config.toml
num_hidden_layers = 10
hidden_size = 192
n_experts = 48
experts_per_token = 3
d_expert = 128
d_shared_expert = 0
hidden_act = "swiglu"
moe_layers = [1, 2, 3, 4, 5, 6, 7, 8, 9]
n_empty_slots = 24
router_score = "sigmoid"
normalize_top_k = true
routed_scale = 1.0
balance_loss = 0.00564
balance_bias = false
init_std_router = 0.00909
lr_router = 0.000823
vocab_size = 32768
norm = "rmsnorm"
norm_eps = 1e-06
tie_word_embeddings = true
optimizer = "muon_variant"
learning_rate = 0.0112
beta1 = 0.95
max_grad_norm = 1.0
batch_tokens = 262144
max_seq_len = 512
train_tokens = 761100000
max_steps = 2904
dataset = "wikipedia_en"
Below are experts of layer 4 (counted from 0) of a mixture-of-experts language model. Rows are named router (the router's row for the expert) and show model dimensions 0-63. Each number is 50 + 12 x the weight over its row's rms, rounded and kept within 0 to 99.
After each expert's rows: a language model's description of what the expert responds to. This comes from a sample of Wikipedia text that the model never trained on.

# expert 29
router:28 59 60 51 40 57 53 48 44 49 59 69 61 61 43 50 36 29 52 38 27 71 56 67 32 55 51 37 32 58 33 58 71 45 71 54 39 30 57 44 54 59 24 50 61 41 31 38 49 30 46 66 75 61 44 36 33 35 52 39 47 38 64 39
Description: The infinitive marker to after verbs like sought, required, in order, plus evaluative adjectives such as strong, full, own, main, different.

# expert 10
router:26 47 57 66 44 70 62 44 42 51 58 71 55 42 49 31 37 46 34 58 38 31 31 63 51 38 31 40 37 49 43 54 51 44 63 74 43 72 38 46 41 60 44 42 60 42 30 25 45 37 43 63 66 65 53 42 34 42 36 48 33 35 52 39
Description: Direction words starting place names or descriptions, such as South Sudan, New South Wales, north; also bare spaces before numbers in tables.

# expert 6
router:47 31 76 50 35 56 63 44 44 24 53 64 53 49 44 26 27 48 51 65 35 61 39 61 42 30 45 38 50 68 43 47 52 21 55 58 31 48 48 38 30 63 31 37 59 55 38 40 49 23 60 72 66 59 44 50 34 51 41 70 44 37 48 12
Description: Inner digits of multi-digit numbers, mostly 0 and 9 in years and counts, plus number-scale words like million, km, century.

# expert 8
router:39 34 53 45 51 50 62 41 49 45 46 67 56 53 37 35 33 56 40 26 41 29 38 38 58 65 47 49 35 52 49 54 64 24 63 41 39 67 37 22 19 72 32 58 66 57 40 48 49 27 44 57 61 56 60 36 55 21 32 66 45 49 40 32
Description: Single capital letters or short pieces inside acronyms and capitalized names, often after a parenthesis or quote, such as WNBL, BA, MP.

# expert 19
router:35 46 51 51 46 45 65 44 49 59 66 58 39 49 40 30 55 47 58 50 52 25 63 54 37 37 31 54 50 46 37 55 67 51 67 50 43 50 33 42 35 46 46 54 59 44 37 51 49 40 69 73 50 68 40 35 43 29 44 39 34 38 61 47
Description: Finite verbs and auxiliaries right after a subject in biographical or narrative prose, such as was, has, became, returned, met, gaining.

# expert 34
router:38 48 44 59 34 58 64 41 63 46 51 48 59 65 55 32 48 52 21 56 34 32 31 51 62 39 63 41 44 58 44 49 53 38 51 53 52 68 32 37 40 72 54 39 60 37 55 45 27 44 58 57 53 54 38 46 45 47 52 61 23 53 50 45
Description: Heading marks like ==, table separator rows, coordinate symbols and odd byte pieces, plus words like addition and electors.

# expert 30
router:34 37 63 50 37 51 82 39 35 54 59 63 59 69 22 27 29 55 34 52 55 42 51 47 43 48 52 46 39 49 33 55 89 48 37 76 44 52 49 45 56 67 43 55 81 47 55 29 50 31 59 44 55 45 63 36 40 44 51 48 39 45 54 33
Description: Short letter pieces inside words, often right after a prefix like under-, over- or non-: understood, undergraduates, overruled.

# expert 25
router:44 33 44 52 43 56 63 54 50 47 50 66 51 41 53 31 19 48 36 34 44 52 24 57 64 48 51 54 35 50 47 87 54 56 54 82 38 57 38 47 43 66 48 44 66 48 41 48 49 34 48 72 63 56 63 30 41 39 48 43 58 49 53 30
Description: Short consonant-ending word fragments inside rarer words and foreign names, such as a-uth-orship, H-ut, Yes-ud-as, plus Indic script bytes.

# expert 21
router:48 46 53 59 36 46 71 63 44 49 51 53 37 50 59 28 56 33 54 47 47 44 54 43 36 63 39 51 55 44 35 57 65 44 59 60 45 53 22 45 51 41 44 56 53 54 48 60 68 34 59 74 47 53 36 46 32 24 36 40 46 34 61 37
Description: Verbs is, was, were, have and possessives his, their, its, plus apostrophes in 's, as in "as is the case".

# expert 1
router:34 34 50 56 37 77 54 34 56 63 69 54 71 67 50 35 40 55 28 45 42 37 55 51 44 53 64 36 46 51 45 69 62 38 45 68 36 52 48 43 54 66 44 34 48 65 34 47 46 30 54 56 45 54 67 49 39 45 36 74 55 35 47 49
Description: Time and date nouns like time, years, October, plus stray UTF-8 byte pieces from Thai or Chinese script and symbols.

# expert 12
router:48 44 43 47 46 72 52 55 45 52 71 76 37 45 51 50 24 42 45 60 53 36 53 50 48 23 45 52 28 48 17 38 64 43 49 62 38 72 42 43 27 53 29 32 69 41 39 29 52 63 63 82 58 57 42 47 57 57 28 52 57 25 64 33
Description: Prepositions, mostly of, also in, for, from, to and at, linking names and phrases like Battle of, Hall of Fame, District of.

# expert 4
router:37 35 54 47 34 52 67 34 50 49 42 37 52 59 54 34 28 58 46 58 47 39 42 66 47 52 25 58 55 60 39 50 39 44 71 50 39 53 64 54 46 46 41 42 72 61 53 55 49 45 39 64 54 85 64 43 34 42 43 52 31 46 62 15
Description: Articles the, a and an, mostly mid-sentence after of, in, is or as, as in "He is a professor".

# expert 24
router:37 36 30 52 44 59 63 53 50 43 46 53 59 55 55 29 27 39 39 51 46 33 36 65 61 35 33 35 50 39 45 61 53 46 68 51 42 59 49 37 39 48 33 46 54 41 48 48 46 39 51 47 59 69 63 57 40 59 42 50 58 43 69 28
Description: Commas of every kind, in dates like September 6, 1899, in thousands like 1,082, in lists, and after clauses.

# expert 41
router:37 41 48 54 31 47 58 43 62 42 55 41 55 61 46 26 36 54 43 55 32 23 31 60 57 33 41 29 50 32 33 73 67 47 60 44 48 58 39 35 46 51 50 40 56 27 46 42 56 42 60 47 51 74 58 48 37 36 50 60 54 42 70 17
Description: Commas and the conjunction and separating list items or clauses, including comma-quote and comma-parenthesis combinations, such as ",", ")," and "&".

# expert 32
router:37 43 47 57 41 54 63 36 58 48 44 58 46 58 42 40 34 62 18 39 56 42 55 83 45 54 40 50 49 56 40 47 70 28 63 72 42 46 38 19 38 60 36 51 71 34 28 27 70 51 56 79 64 59 41 42 53 22 45 65 49 51 44 51
Description: First letter or piece of a word after a space, often capitalized, such as St, Inc, D, T, the B of Biltmore.

# expert 37
router:28 26 53 42 40 62 75 51 47 38 52 65 62 55 40 34 24 46 66 48 39 48 47 48 41 53 51 34 58 41 42 67 55 38 52 49 29 51 40 39 47 69 33 56 39 61 35 41 45 28 56 75 82 51 41 46 42 43 41 67 42 43 59 35
Description: Digits 2 and 0 beginning years in dates and tables, such as 2017, 2005, and short stem pieces inside words like t-ink-ering, t-unn-elling.

# expert 38
router:48 43 45 60 36 54 67 62 43 53 57 49 34 57 51 45 18 26 35 42 41 39 56 50 31 41 58 33 46 49 48 57 64 47 77 57 43 48 48 43 40 51 40 38 71 47 42 51 51 32 41 66 60 65 54 26 32 53 49 48 36 50 46 50
Description: Pipe separators between cells in wiki tables of sports statistics, elections and awards, plus separator rows and semicolons.

# expert 15
router:46 47 47 60 55 71 57 52 48 41 53 62 60 53 53 56 37 53 62 58 38 49 55 54 34 43 41 37 51 61 33 69 56 36 51 76 55 72 48 38 49 70 22 50 48 60 41 48 39 55 63 79 73 62 53 23 50 25 43 45 36 52 72 38
Description: Pipes opening a new table row after a line break, plus quantity words in prose such as two, three, most, all, more, some.

# expert 11
router:50 41 57 51 55 61 51 43 38 54 44 54 47 54 47 49 34 55 53 60 44 36 49 82 58 54 31 38 50 41 25 61 58 38 48 66 44 49 42 30 50 44 35 59 58 54 41 47 65 31 45 53 41 42 42 42 49 35 22 54 47 38 70 32
Description: Dashes starting infobox or list lines and colons after field names, such as "- Party:", "- Country:", "Third:", plus hyphens in compounds like stand-alone.

# expert 43
router:45 36 53 53 34 70 72 44 60 58 58 62 63 58 34 50 39 48 29 58 45 42 38 67 50 34 45 38 48 43 37 72 54 25 49 54 35 58 33 25 37 58 41 49 54 58 45 41 55 39 54 67 46 67 42 41 43 33 62 37 29 51 56 41
Description: Subject pronouns starting a clause, such as he, it, they, she, and plus, minus or dash signs before numbers in tables, like +1.90.

# expert 18
router:42 55 49 58 49 63 53 63 56 45 46 87 60 50 41 39 43 60 42 55 45 46 43 67 41 39 40 60 46 43 25 57 82 40 56 58 32 63 43 43 55 63 47 50 65 32 30 40 61 42 36 57 59 71 62 46 30 46 46 78 32 47 56 29
Description: Bare space token just before a number, in table cells after pipes and after "in" before years: in 2004, | 345.

# expert 36
router:55 24 65 53 35 71 61 38 36 53 35 72 50 51 57 35 39 43 37 46 40 46 43 54 32 59 53 47 41 49 31 65 58 24 53 56 57 70 43 37 51 47 37 48 52 30 32 35 52 53 67 63 55 54 62 27 38 64 66 51 39 57 47 47
Description: Ordinal and ranking words like first, second, third, sixth, final, top, Best, and ordinal suffixes th, st, nd.

# expert 2
router:43 36 39 38 47 70 56 60 57 41 47 59 56 47 45 36 18 44 40 67 37 28 59 59 37 38 52 33 43 50 41 65 52 49 67 50 39 66 26 38 46 51 53 43 62 41 28 50 36 42 64 66 47 64 36 24 24 45 47 47 37 32 60 38
Description: Capitalized head nouns ending proper names of institutions and organizations, after words like National or State: University, Academy, Army, Council.

# expert 17
router:49 42 59 70 41 75 60 54 58 63 47 59 57 46 43 34 25 51 53 27 48 49 38 55 36 36 49 48 32 49 38 49 62 50 85 41 41 71 40 37 37 59 48 57 61 59 36 47 61 23 78 55 61 56 40 41 34 28 59 61 35 45 62 43
Description: Political and legal nouns and adjectives in election results and government text, such as election, Party, bill, Democratic, resolution.

# expert 39
router:30 53 55 38 35 53 57 62 43 67 46 75 58 54 42 51 33 31 43 35 56 32 37 52 28 43 38 45 29 27 41 54 56 42 47 44 22 62 46 41 58 56 38 63 54 49 31 50 43 36 47 75 45 61 58 36 39 67 37 55 51 54 47 27
Description: Prepositions opening time or place phrases, often sentence-initial, such as In 1966, On March 15, in, at, during, along, from.

# expert 13
router:34 49 43 58 30 48 53 32 53 47 39 78 60 52 52 43 30 45 41 56 40 53 45 64 35 42 46 44 38 45 43 54 50 40 61 49 41 65 46 45 37 56 49 37 65 56 45 34 46 48 63 65 64 72 68 50 52 46 39 48 59 48 50 53
Description: Middle and ending letter pieces inside foreign proper names and Latin taxon names, such as Pal-a-echthon, P-ico-ides, Polic-ía.

# expert 0
router:42 27 40 45 28 51 61 47 57 42 72 73 76 50 36 51 44 48 25 61 57 43 48 81 50 46 37 58 29 56 48 46 51 38 64 55 43 57 37 47 28 45 46 53 61 61 39 44 42 31 72 55 49 57 48 52 39 52 45 49 24 37 55 43
Description: Country, state and city names ending a location phrase, often after a comma, in, United or New, such as India, York, England.

# expert 20
router:38 33 48 58 34 73 61 36 52 53 62 62 71 48 51 32 27 45 25 53 48 39 42 53 50 56 51 35 45 62 42 68 62 37 60 57 45 66 41 35 31 65 43 34 58 51 41 38 53 36 51 64 65 61 60 42 32 39 38 49 41 38 48 43
Description: Cell contents in wiki tables, such as months in dates, digits, quotes and spaces, plus LaTeX symbol names like theta, phi, mathbf.

# expert 14
router:43 33 49 42 47 69 54 44 58 41 51 56 50 55 54 40 34 51 38 51 48 54 39 70 48 48 40 38 54 70 33 30 57 27 67 82 46 53 36 29 41 52 49 39 64 40 42 33 50 39 48 70 68 64 48 48 42 41 43 70 48 41 34 53
Description: Single capital letters after a space, as initials, abbreviations or the start of split names: L. dubia, PBA, W/L in tables.

# expert 7
router:54 44 59 50 52 54 61 62 46 59 50 58 74 75 51 52 43 44 42 48 45 39 32 52 42 41 49 38 52 54 17 48 65 48 71 46 20 57 30 28 43 61 31 62 42 28 41 30 40 50 61 54 51 58 61 39 30 48 37 65 48 38 74 36
Description: Sentence-ending periods and commas plus subordinating words opening a new clause in prose, such as when, before, where, because, However.

# expert 33
router:55 41 64 45 38 47 56 35 52 53 60 43 64 69 35 29 56 52 52 52 44 20 43 56 60 44 52 30 48 44 31 69 52 34 37 47 35 56 32 38 38 62 45 45 49 42 36 24 62 45 55 46 67 56 52 43 23 36 45 57 56 38 52 31
Description: Conjunctions, prepositions and relative pronouns joining phrases mid-sentence, such as and, as, with, which, including, than.